config.yaml
d_shared_expert: 0
head_dim: 64
attn_scale: 0.125
init_std_qkv: 0.0334
batch_tokens: 131072
Below are experts of layer 6 (counted from 0) of a mixture-of-experts language model. Rows are named gate (a neuron's input weights, with its number), up (a neuron's input weights, with its number) and show model dimensions 0-223. Each number is 500 + 50 x the weight over its row's rms, rounded and kept within 0 to 999. Numbers have three digits each.
Before each expert's rows: "gets" lists some tokens that make up at least twice as much of what it gets as of all text. This comes from a sample of Wikipedia text that the model never trained on. Tokens count by the router's weight.

# expert 60
gets: " |", ";", ");", " –", "};", "\n "
gate0:532576442499561521477544587463522463591465527440505477457579542511551510513503505506557520450576465433608522436506437539450448509476546513523527491399433485512438509521584344503460439482389435489473490368432528547499468483500521526495519560545538522559540467446561424516460486493465495557509402436522555432495484454504451558443506413544536494472441515474531424519522428453502458545566585476543422543468496538413500521376533512492469476505439455427585588503533565475414543541454619568564444512564516569482497511441536486477463524467461442486448532483518464504517549627456511568511555480505587536488544538455513475546464483488514465570577581495570401457554393547517525531504
up0:476442561433536501418460503498523499582504571521421551540472537576447463572500468479549493558503496434506574563461477502503585557437594500538383552491585504497492471501542447476482539520515515598557484486466506551512512503491526482505508459424491565451481416420485554576438514551523530473514541492551478568565500601417522502539529551412603500474531512400523446621507517452494559522497404545543533477523537559550465502445504528503485558535422538456449461459516400453522478470432520360474494461422438383498540394545443573536528554416513400527447480471448547513584590591494541609431514465552526437478496513500520563415472538434545451469507492539454505546494491590485455493446

# expert 4
gets: " the", " his", "'s", " their", " its", " her"
gate0:412502523455544449466570475479586423532486548373470526475530350490555547508520519446489406492466468433485452554596440421505528501520506496534449468510544472449476441568524489387576510546438494462438548511538476491488486586551576442455530536428488395517536520432581489504560599575468505564610428551401532409539475584536554520500507482587408611489523527481455513483564507517545435422544502511481459510477521567476488545477530455471390509375601444448513448486535458499513465409470541528433506578524592428552512550451573533551513428453432492521426484511520478456499481565446505486551532520506434459484452463494498551485549503444480490509494581536476516485534513430438512456501
up0:457644482529504482521482583528480485510484489524477494517533511474565508502402546571508443497442535454475544614524550464533466511524445528558528512582441545497484513583474572448518504336478554591500580483474449499469543554455543495528446501491500475405498497556519444483471409495509439562571469510562487482492542457561438577553497485557474490512482543412472583507520516509521413509580415481453567483458526447430547554470459572460443505498478423403580510549477478484517486487516383605567504502493522477484469532585544540540506493491452521632486428427557534504542567552527500539570444587447381549564512462380577523477446414542521524510551480399433519421516498437457489483463

# expert 77
gets: " ", " 0", " 1", " 2", " 3", " —"
gate0:377507414452541529414504505593379495448462540455469587428510585556527549506470511540501454559503490516482528494527479528498438535477458515565522488562485490468490453480531516458515505475576500473442477478357486602491480435465428499514436500468479429561516498506426506538505527526512482459437461495488501490433513490522495520524470525504439494517465539506558456394542338386514548597541501500607497485441507431487562567560528496407627496499546401641439473453419564484517474505538554498521500508453424577577482517535574402575506525502497447584522466487462387434463448485486423551495591493489578397570511497485557442505475523504509459489437494481579495498521530479482520406490
up0:477598485509510495496513493429527472474538538462494465539503565500489469452515491547527582517497564508528499588560445485565499499513511532482498452489540521492524511557546500446544558570530482406442477529524495468471519484510506526541466532562442489545581383446534528483411539476541462546604385521565589472440488421564533480547555513533552481543521458462369512532517465449538591504508393474486497541410546517555447494456461474518492537621432407513437447451487539555521445562508572514497526505474458407494423418421467570473464508511509414506408521520526486596501409629471524479618500563534476471445585479525430480414479458549583497500559477510457382488479459349461475541415

# expert 49
gets: " |", "|---|---|---|---|---|", ";", "|---|---|---|---|---|---|", "|---|---|---|", "|---|---|---|---|"
gate4:562466460481506485580564544557556362454489475470503527519568480474505457563478509489444494530463400509598425535416495490534504531439537581584587499467500459468507519519498495513440559507512459587497490515626533395474464514505627514630575483530504503555387572497389499479480496474538501432477495478436443600500501450504606500472400473552526471460471498505561456513520498452550541501484454540535473529470449521523460418448442483529582515462412528495459462486498412482480547468547514426544619441548451508498458512573612487425456457506502468530420489585539452456452443554504516529447536531527526476464436559483441627559617470514487490441501601505530515567576515501490438493497
up4:478539588467645527501504331431589479522515535460534486497490469556466498467552527471530533561402457422560523503538536543446534457494489488392495479541497418617504501474483463472606501445510503595569424441473539552487427392430515521467530537483524520530513494489486593515482475491414484583487470487527555432396497517510458493465476522522518429572511515546447545563467475508577501543522520494500500488518590548419456543522547414585507460547387581507425483476406613532516476462501457620520499530425513465544532503460513527505437569484524492488552509483537500532495429419471539507481485444447519491465456372523483448537574425490445522424478596483470565438476442480555408540491

# expert 0
gets: ")", "\"", "/", "}", " \"", "\\"
gate3:442529414533459522546549530461487463555598410573547496414570469531461451484503456493464489523504658461482472522566498592564496541538511547480505540568497515527530558459530505502487453566572505454569546468522498567469534466412542502422513570484520499437528479490463416527459483437455481442464555539503579560545502399544537486428448454511499494536419493521571503552600572540450490598499575433474466513452501515517519454477578442507581476554494461549492542434479443495490438446524476508392593497426455501614371540598615507536511516509480531536444514422415519452447499459463459471575452397509528483476513481474589451480482530440471518430415598474428488502462534574480464470422
up3:536551594417506472468511522546492544400412569494461485458587594458530444486500516474582476530499482465516434626490515514430492516515529487563503488475479481524525499490487612483428417520529437555427548520515474483483407586475564388410511495399534471473504542491489420444482466515564487480424499422598555506478443464553515576532519544512476503442541456605531574605482545503513476464435557457381522565349434540474541436521478573493534451587423507492549479502567570545485536525425488413400469458487482560566510488528502461507499552482510533457549570433462476565540483532439460547447529436536529515428475413442525468566553554509512468495437414497542532547511523496525585552503

# expert 25
gets: "-", "=", ":", " Born:", " =", " by:"
gate3:554404534475469435601616479603571477477527494505524516497461549493514437523529502533524512457390450408498583446557535462552527354539542447524438500384561478525532480578528514527461465473595506532506398488450483590586461635466592443528536548470472541569533463480508493515487464515601430459491533548478494546462433528510485513626514544482598490444518566527582494526450535505451514475641531453495478481581591519476535473631481505491451500592510544511457446517460460411557506499489489546400567425485420497553501500562490449522494456516474494506543477569492489483430438546484455520478485488445484484548435439596525455505522507395464512519552553472463468494483540502545518528546
up3:491537527445470582608417469486529448493491513536531539540541517479404482443475460541434526512546512504532481459522490503495538546504493416503468524491533461483483424546441435486494442532386530473504513571550505445558523369481571429445399490524526483528481544515514439485448508552471583485437426443469465604480495480536487622575479556507522443528447611491492452509477529605578510426451545555588493516510501511454423512399456508503540539510412502471526514448521539521531451504479562496507529527528502463428479540415444513407497490521508469616395593577491455537570505405533422443563472618550562537462448558414484387526539569538498500569427411570507473504562514437570493481526

# expert 59
gets: " |", " /", "°", "″N", " (age", " ft"
gate0:530457546532398510517533486592456575561458487514619500492483465564540525499554585458511550509543399473532544425510471444468429486562578506477445482458468504444547502579422450530523521458488455537422563408547561408474451463545601476513541508521503449465560492484492452504458600484544491552449503454590468449502505547575485542408393567512530593466489556514557530455494604587386509475454459568522455557451487478498473563490546583494478410430525521490432507497495491399461619446537475488486461467486428596567506450481391486430492530503449500475484573543553482484571534579487487498519517487488478464462530552496447490415464494591460580564411530451466416440484532487411480520467
up0:513447515458471464456482529442465464450435572465479477455498499550506412562518484505418471464520458553423549486469538465586543513570544516459570505485489443402566517467566444557479439538532398506479515473549385583556577487471500471527437570490507554476536531499531503521493551441499461564506433562523393577498511434491588521401467598492597502527485459473433535574411461439450584537388446554533479502402518419498490550475526415416485452493628518486428508446544612555438417564447485471545496476485476581467513473426518481499461486500452453465541524463561460448444530616475534472556542581492501458438523501549524511520538415495527479584496438450475465543512563401530415505498

# expert 6
gets: " |", "|", "==", "===", ";", " Party"
gate4:440558412529554490526476489527415551492545522416483561518476461450432456435500433501488503532545502512490459453448557450464455500450495423494503501428420446508438530517446553533530483502519516495452500466539561542609411524528446564458496506469522565511430512391531498436553469520507479475607583515551431570530508450462509430519492497490531469446566484588517454463549551526470469370553558483510450503407545415503469436502584556466544549454519438437440568511530426431413501412593455457420556555507470474538428569542513525512542570524517564431459446508508464417395509423503480466560497492455499495467514489415554614526561606496556465595439498530445429487361510504488505579500
up4:625625489457572480416531537492559428524508500440483408528410450415501465441547511489410550527455562475531518579487444484522494523559501462473406491494502479525517559522493470596561479458554522514477535463502565530611602473445458569503410576535539468463518490514518573517488486528512481508508488502519471576424546566539557434551496432467566584495434521507511400590502400477450586528559538513495491476543544465455423510469472514522491533478504452530511494582356551551506457586549520522567444465478561454541477553473502464484584508505527436555478477516477367439505436469467409452441524448526475555499430469464568489498491397498404470407562559461447531474394436524533501539512

# expert 83
gets: " the", " other", " new", " two", " first", " The"
gate0:579552488460526569436460468568457522427573419450417503464478406462476525471517536411495501512472526474483604555522436490504592481441515457511448432503531504491507486531639493427466503491458556433390571524436567470484492506540541487517507496458506474524549549511463540521559488573405490559564414432477507469578434407555516535541452512462516485399499489516566548447469521473564514528546449487468406476430529564426418426513473602442474520497508418512470465440566567421441510452451430519533513535527477462368396442535543522465458498614545478564532565528426529481445494525474606471483567502412485413517530481446502533495496540519412494534548544503469480423488525537498626449478
up0:468471477573538487468434574606558462519547414548491468442532515496536498516512424465441504505494436527584469437427503524553392506569423517550513544482533425578368473488572434497569593536549463496508417517434486417630477462514372517500580491530516447448540597512513506481488448452468502492513482415511428469468491512444497516501560497546513424579546497480486558553514473418528554430580520466516548382517519510414468543533530408538528529488437564493463515519556534507512566431444527490517552466510480535448518526535481522543611441481462450421564461472516526475525481501432593459429495488518449465462509415446476473563464468650558456426531577494487559417506412559512493497549